python train.py --n_layer=12 --d_model=224 --n_experts=40 --experts_per_token=3 --d_expert=96 --d_shared_expert=192 --activation="relu" --moe_layers=[1, 2, 3, 4, 5, 6, 7, 8, 9, 10, 11] --router_score="sigmoid" --normalize_top_k=true --routed_scale=1.73 --balance_loss=0.000374 --balance_bias=true --init_std_router=0.0225 --lr_router=0.000334 --vocab_size=16384 --norm="rmsnorm" --norm_eps=1e-07 --tie_embeddings=false --optimizer="adamw" --lr=0.00171 --beta1=0.95 --beta2=0.99 --grad_clip=2.0 --batch_tokens=[32768, 65536] --seq_len=512 --train_tokens=359800000 --steps=7874 --dataset="wikipedia_en"
Below are experts of layer 5 (counted from 0) of a mixture-of-experts language model. Rows are named router (the router's row for the expert), up (a neuron's input weights, with its number) and show model dimensions 168-223. Each number is 128 + 24 x the weight over its row's rms, rounded and kept within 0 to 255. Numbers have three digits each.
After each expert's rows: "mostly gets" lists some tokens that are sent to it at least half of the time. This comes from a sample of Wikipedia text that the model never trained on.

# expert 5
router:127162105142130125116146135123121107142115110159131139143133153116142133106142152109101147120126160138085132145132127122119127097094195074116079122143137116172137094148
up4:107094175127161169098126117093144105100140127124148139113153074128114099143106129142117076123123142156150120122103102108200211153122143067110127132170121143116124121114
up5:133088122109127086154140113146130116125144087102087162133139166126107116128085146145107120142118113177098095119110130092119130106125150135131148111150084145114124153128
up6:151141130095146151074192106079121136057132126116104123125107121156128136142072165111096176111107143091144120141158110096169091087116132118166109105158188124141113126135
up7:151147152134116104085124160146162140131070114158140123148182125150117111113125136120145176093082105122108145123125140143152108149149155150159147143149100145120153125167
up8:185131111101108136117126125113160119119158124141126081105127119142114119144142090165098149141114142145083121137119140167169125125126151163118114128126123129146126112157
up9:094129115162089154090129197124097154114120144121120189145142137121114122123092157109123109146128140128109102087133131155144096130101092094104133113093146114146181089105
up10:137176100128130104070153105101075142115138144135115153079114106144138128103117142116153192136154131143102107146113102107095151184127115134107144175155137125141107061101
mostly gets: "\",", "\".", ",\"", "),", ".\"", "=="

# expert 17
router:126139130146138144147107122156144151102111118151116132112155118101155143129090103124135128154183174152111119112119161188128154164111125123117120132117134135167132111138
up0:146144087107100143128147072161141139128068121177161097099102159130169168105126117126122160109159176134104135121147121107135105140113180118141088160122110148171150139139
up1:110149105139125134155126161115123127147135152184126126128138112077123147109166108171127100155166139132121106117044142095100151102092126163131084160120110135135155111093
up2:161133158135142105163137175130158109162129096149130126161090084117121114142119118134096155156162143150105141132087148181128140067091165104140141100138115109158154121151
up3:184087174192167142127115117206115155131148108146141153103146132128136150146189123151108176142088123153135164123101145130184134119133091128104123107129168141137122122150
up4:120129122137116133112161155111100098111127090133170152143116106134147123166141140156134129130114134091106087116173164128109127144173122130147117131132151122099122118158
up5:129151142168135137137115149105157148109127087185130123174122123105106142128160126117130165152133106156127130098099134125113139117158105097109078127132117129154098096115
up6:117122126165123117150110155146139071120096139072157132089153083174174118080133116128091121107104159170115153144124126139121163132133129131141095140148104130155132124122
mostly gets: " ENG", "SI", " AUS", " ITA", " Viscount", " Candidate"

# expert 7
router:149127137144126131163172136173137138109100166133124124104143117103139153136147138121143124167127153137100098141134136147152157140084119126156100129126167179149158071144
up4:098126133152186096138107182111129108159138160154117157130151105155153154066106128157143171121139098101143110148122115135117125169127134095121132133172119182120168108091
up5:105141149109134105135092126120144173133130095146120080159133144103121102141126105102134164169093144162114099164162104106098147120130122097103095127141139096114127126081
up6:157138170116148124134132114163113169174107116129127116125127135135159132111118100123096072149166112141170103167143113142114090122120147128163119141103121124137137152147
up7:125149153165149117139173124150144139115137121121127142109107160142128091113103154108131110153152131146103083110090139087135113136149111117161087113113115161143134080154
up8:125129074126097184132131173111158150137108143123108143145143133107129095128140143114144109101143141149158165186098185130124122099131112142132141071124173137124137164131
up9:157152110131046143120110139126072126076153137149141145158131142138170132106143117136133113181157119128116102132089065158138153123110130125108155124148092106130103129122
up10:114144095111139113116128123148142121089109155128127084108184134110126131127114107144114101163112189111173116117119145133102150161088119148095144155121091114155135128137
mostly gets: "',", " &", ".,", "\",", ",", " :"

# expert 32
router:134161088172108127100149147149113159104095138157131131117149120145131139113145153128114106150139121114110136138148122148152140182094154113114110130125144145167131102150
up0:117209144095084130091129119125136121137145117146145168156141078105128110132095181131107126122089126106110123141139133159161144155163114131079103146167153106118132134144
up1:134097083151117102112140132124095106114124126118122112101137137113129172135135109133114097107103158140100162146161104126112152119129120138116105185130166138124149138148
up2:122139134120110144128122102121143105188105145123138166127141111067123116119154129118144072139113140128122084132103151129120146129144166102072093125150147148145138113125
up3:172148140154127142122122151137121095115163118163175084108109125123135119129137126162131129076152128114100151128169131176145106144075148062162116152124116113096177094079
up4:133141145110144147108137147157163116159120132154148152064109145131156151092115087126080133132157093121146148135164103114140173116112107164133132154171128108165123124144
up5:178182089105131140110133103114123164133143155147129129131138145125164087108078150120129151141153140125128158134109150129133111090142169145165169125097124116127126114136
up6:164110140100127162153106103143102075145139129103138115119117102146167114140111140127123089118102104188155135131125164154126154145094144093121103119108150158129116133153
mostly gets: " |\n", ").", "201", "\".", ".\n\n", ".\n"

# expert 2
router:147182097140127155105157174149130093140128122143121092116128103119160124144137135151081153124141158171088147148106144169146147116125148122107104111135147161163102101108
up0:123143096182137096100118148131133148109155181139140138108161080098120142168124138174100094127123085166149139085132167166140097110132154147068125123102131130105103120150
up1:099128148151130138118140133129138126124090152181114123133157157089141120101055131133137183156148118128138077123113153134127144114124130165089129105161113177117117078115
up2:166118167138155164107140151115132122131124117129152100126151150112095107152136076133166133161165153159106122075123112138101141158149091163098108128118117107129161153155
up3:159154104131145140099146104158122104134126125167101119112139092148123158132114147117131074146138129101128152107077094119130136146127145095130134177142134079129178048177
up4:150125108148121078116087071095147115137128149153151171131126097148158136090103146117137140126126146116127146101131139076133142121137120093157091127129143135103096132159
up5:089149129141132106094148136114158122146139073129141137130123074093127159169140135146156110105146139130128107170115147107137168110124089095119171128160138134103145105125
up6:122181118117162128156089155104132099153113166116150159105118127147100089128091116140163177126108105150108112118143132119147131130081160086104157123179112122130112089105
mostly gets: " det", " equ", " disc", " cell", " cur", " expl"

# expert 16
router:121140115167134130146092144172131095149137139144130127094164113178163141119158123147114172154163128125124135172113137153151163090146156107105100113141143146138097127158
up0:117157076114179121125116147157095142126088133134091121105152118168132125120111157160093146155144137086165109135070164092159099143125144093110143117139093174104133078139
up1:127093126188138131119128103156112117115107131135122102132107111121126147174125115129148134114164102148124140098111145171163135100155112141136104138073181124166112141121
up2:110077082096114108123119152075135089152168142083122145125168140116133169138161153195128119085122093135122115157150124163114168131100166112130148098167122156097161123131
up3:138141144137146090131137126109140091134143139118117087159091111112121125089137151104144100130129135138128151129099139133123115115074128149098093134178083135151148064123
up4:145157146125142146113110141148168169134166139159125102104131164122146152155098144165128120105173125086111103132115130155109118154140112115138130142160121135128099079134
up5:113090133133115163139117158128099112107141130098128156093173151114132079134175139125111140095141131150151116123151128143148182153091159099129132167119134145134168146106
up6:117123094103171151167117157075168093108113100083157109145126170097123114127120156096117121146127151123123130137149085115147139103149128107122165143146151103135113143153
mostly gets: "\n", " (", ")\n", ".\n\n", "==\n", " =\n\n"

# expert 21
router:165131126174093126114121141163128155099091155158123138125142104117162144131092119126108164141138134156078119116118140137165156142124123128109128085122137133160103117146
up0:144154102137177148173123126125127128142156131164137104083125095088148095131128099149104092133134118135156146142122117177134113113143126123132134188176108123105091128085
up1:111126137126091141106125170116112057102107101155169084106146064072145092079141144070119123115124149132129145116144123168113151150109133118145113097133155093148132093148
up2:199112131133096102123171115130155103127100124157107159123165119077148107157149128144094175116098164107094089119125142135116138145157137072106141169092132161161123121124
up3:142177131135140168145114124117111105097140152120118152103142120137118111103126152115090135145140106113096138159129150125160127129170138119088154086085159151136144132055
up4:090168089100110140111120170159117137093131113163144101110131152168135160144139154137109123155140159121117105148096144094108133114115104128093109120126115131115114137156
up5:099115155134133108122119134140158125086152147130117137120093124093137129051131099128138114129095120145145130127116147170132078114149158140151087124117136139099116084138
up6:098122122107059147162098100126130109098137084116128125136133107111119109115123138185105119139106100164139135126117142082120130123143179141120090106127124145156123093141
mostly gets: " vocals", " Nominated", " ±%", " –;", "/A", " —;"

# expert 27
router:118130086153136143115151118109107138138125156130139122115145126069169112132139159109120156154134150147083098158107127131172159145101122114102151123138148174160109093133
up4:109109123160120090172119123147107126135109123153141125114140082149169113129122127139115122140125186163180125114090134139127134160112134112081120134134172142129113165125
up5:158130141118128151104123150144176091143137125132124172122070109136146093083101112167132124134142141119133145122096167165112132093109113115096131132127114174107140079078
up6:134142113157127127119141141083110144137140146127090155138142133121128168145130112108136127108118119148110125112124141123085166178123139160151163068109165105097148127130
up7:162148150136101136092137105105112127130146116129113157107142130137137130097115124136071098125117107184128099056109140122152141119120117065115134103131126104104091099106
up8:144144158124155148142167116115127146153115127120110123096124124126133098110132160140108179133119119117118144119156105147136132167113122124109137133131142120154132162126
up9:086145060121125143154136104105125133113122139124093156132160098049139168129155147148109114174097131144096132128161113117121108106149140149167143095112133120157104108107
up10:166167142134132160146139122119137126165095163139158165153132096139161114151145117103137133137116110145165123099131138145130158163126083150119120125147152121137129098149
mostly gets: " and", " but", " &", " or", " including", " include"

# expert 24
router:148133144163093139103168131155106124104118102184140139128139132123171123118131150122097116127150127153074125149099115109155129154137139143102109108148140140129110112136
up0:143153071173114138142101100119122121114136134150101135155128145090114105116122170138155157089184122135128133133082163146119110084154157141104116161163178144147123105115
up1:145121120129103148114117123104130119155140126068187130141130140124115135108145126106096128158129146115116108134149109136131094158100167156139101122106087154125169128148
up2:133170116094128140155106087126141142166083169098127106123126137132172102144135105099106154111109112095127159166129131134129127143084147096179157065148130122100148120096
up3:118169142141136083106162158149104138092186097159166090091154116142126148124100114109107106141166106126133124121112081135123134085125142151110152131142135152087116138127
up4:115108089107109129115182117111098133179140107144150108157127150131110138089103155147107167111124141184077142126111153103075109141126130101126102113173112115103111081154
up5:119116152125149079103140170103127123153082136162121161134173125110118121143124141098134091146102185167058130095063125122166122141137116149144143106144128153102126138110
up6:144122123106135148107119124133147151091154155122144160153117111125125166121105085141119093109171102129106140129111140152119139104116140097125158130113149124131158122159
mostly gets: " •", " =", " –;", " Phylum", " Votes", " Apps"

# expert 36
router:094133127136101129130163171103097117129127104169126149122135087123195122114099146130141132159153155194101139149106131140127174125106190154140096125126159156161145108132
up0:146118179152128095130140169131117150106136159129170144152171141112108107145124166157157126157151129107130099158111151105175155155135133100084142158140099121157111137123
up1:114122104097082147128118105088117098069089142148150124167160072078131155168160093142151088153064129100122114138109133155118156121118114165140090118115144154118150116164
up2:144136135147160134135129123104122104117080162150160115097163117125090131145119124126137150126107133123117123157115142094151114143166114122089148126110108165148127136119
up3:136161147156101118139121078117135136155120132141134115163127129130088119113139105150149124161123155139125119124092148143151184125092129145153093091181108136121134154144
up4:114143103122117142097116101134160147109095126087143099124165125082153155165123091168116143149126177103129159149137151077123134137085167133103148099091126128143119102145
up5:125130114120112110088153153125087109152153143155160141131118096136161083128108157108121180151150095152097119176113087167091135141129111142127115103165110119151125135123
up6:120103158137137119170123163181134140137127105198123130154108083140122103124111173097095142095103104153183135166104130122154153090067116126106150174104130130135103133104
mostly gets: "SI", " law", " PA", " education", "CA", "US"

# expert 15
router:159119128141108135141144117132103138122094139140151136111132115129135150155116110136090169171100159160101137132116146127105139166085152099101101134137148149142119123138
up4:109168134133144115131173176143103122144118082163101141155134137129126133097133104091094166149143198088132118164146136125126109134156157164148131121108092172122133137101
up5:146110114102104192157112121130135096154173150170129109139145114118144130097113092154125145098108141133118110147143136098127130154084159138170166171114117167097141102154
up6:132124082140150135160133160092151129095117075132139152111124117103129131112128140149146123125150116130118111123112132097168142151132146132083094122125173134153150135154
up7:176166173121121142120137136126107116138153141154144109117137132140139114126103126105122123142187141119083157179112119163151149123163130129148128129164123111114121128135
up8:100112118102100136143100141137103142105138136157078078164098100116135139108090082163071135119136154159120172124087115135104150104137126078080140144152088132178141150071
up9:140150048148103148093125165105136140107073154102078129126110151124102076117125133125147127140127101129112093163140104081176128103139147119112125093150148140156099131146
up10:163146123112106117143105143138146114131107165107098149113143129137116181163132166141112104099132168109085119171086150109148146154128116120104153125126135143136131127133
mostly gets: "idae", " France", " Italy", " Germany", "ensis", " Robert"

# expert 20
router:136145116148125136124139147119080091128126161151178151119157118122178166122121098116130129123125131149093117124151186153144156164087133119140130139136129193171128098112
up4:133135159113136146141125092073149116146102135164100136124146147142105144163151104101113068141143148171156136103116155171115128163150097098051159128139140111130146134179
up5:133076091131127161104123119148099115076145100210091118136108160119130121141162138109123128124120150144075111141159164105134131118094144138136143145170097102151156155099
up6:154116120119102169112126117094195108093128116134129140168177128114113152131134130112133116125098092104113151124159074171093166141134124106129138109093145157085141026109
up7:125132130115148113136131154101088069114120095125168151135117118142117149126100126110131157121128147099122123132169150137114135100125138103111092178134111148118126104163
up8:136121103152102169167132112117115115175110111075147177090122138143174163162112185111118145145148131114113098139137093135122160115104191092133134125152128122130142091153
up9:087135118097157138157117180154207142172156114121118091121135164171137102095130130131102204116140100115139151141129147125116104139104159100138106105139099124167134118138
up10:129120143110165158119148110165138086093115123130138128102162133159140135138122153191176168120108119138131124147113164137163154091123126118151128124150117099087148125160
mostly gets: " village", " town", " region", " city", " area", " located"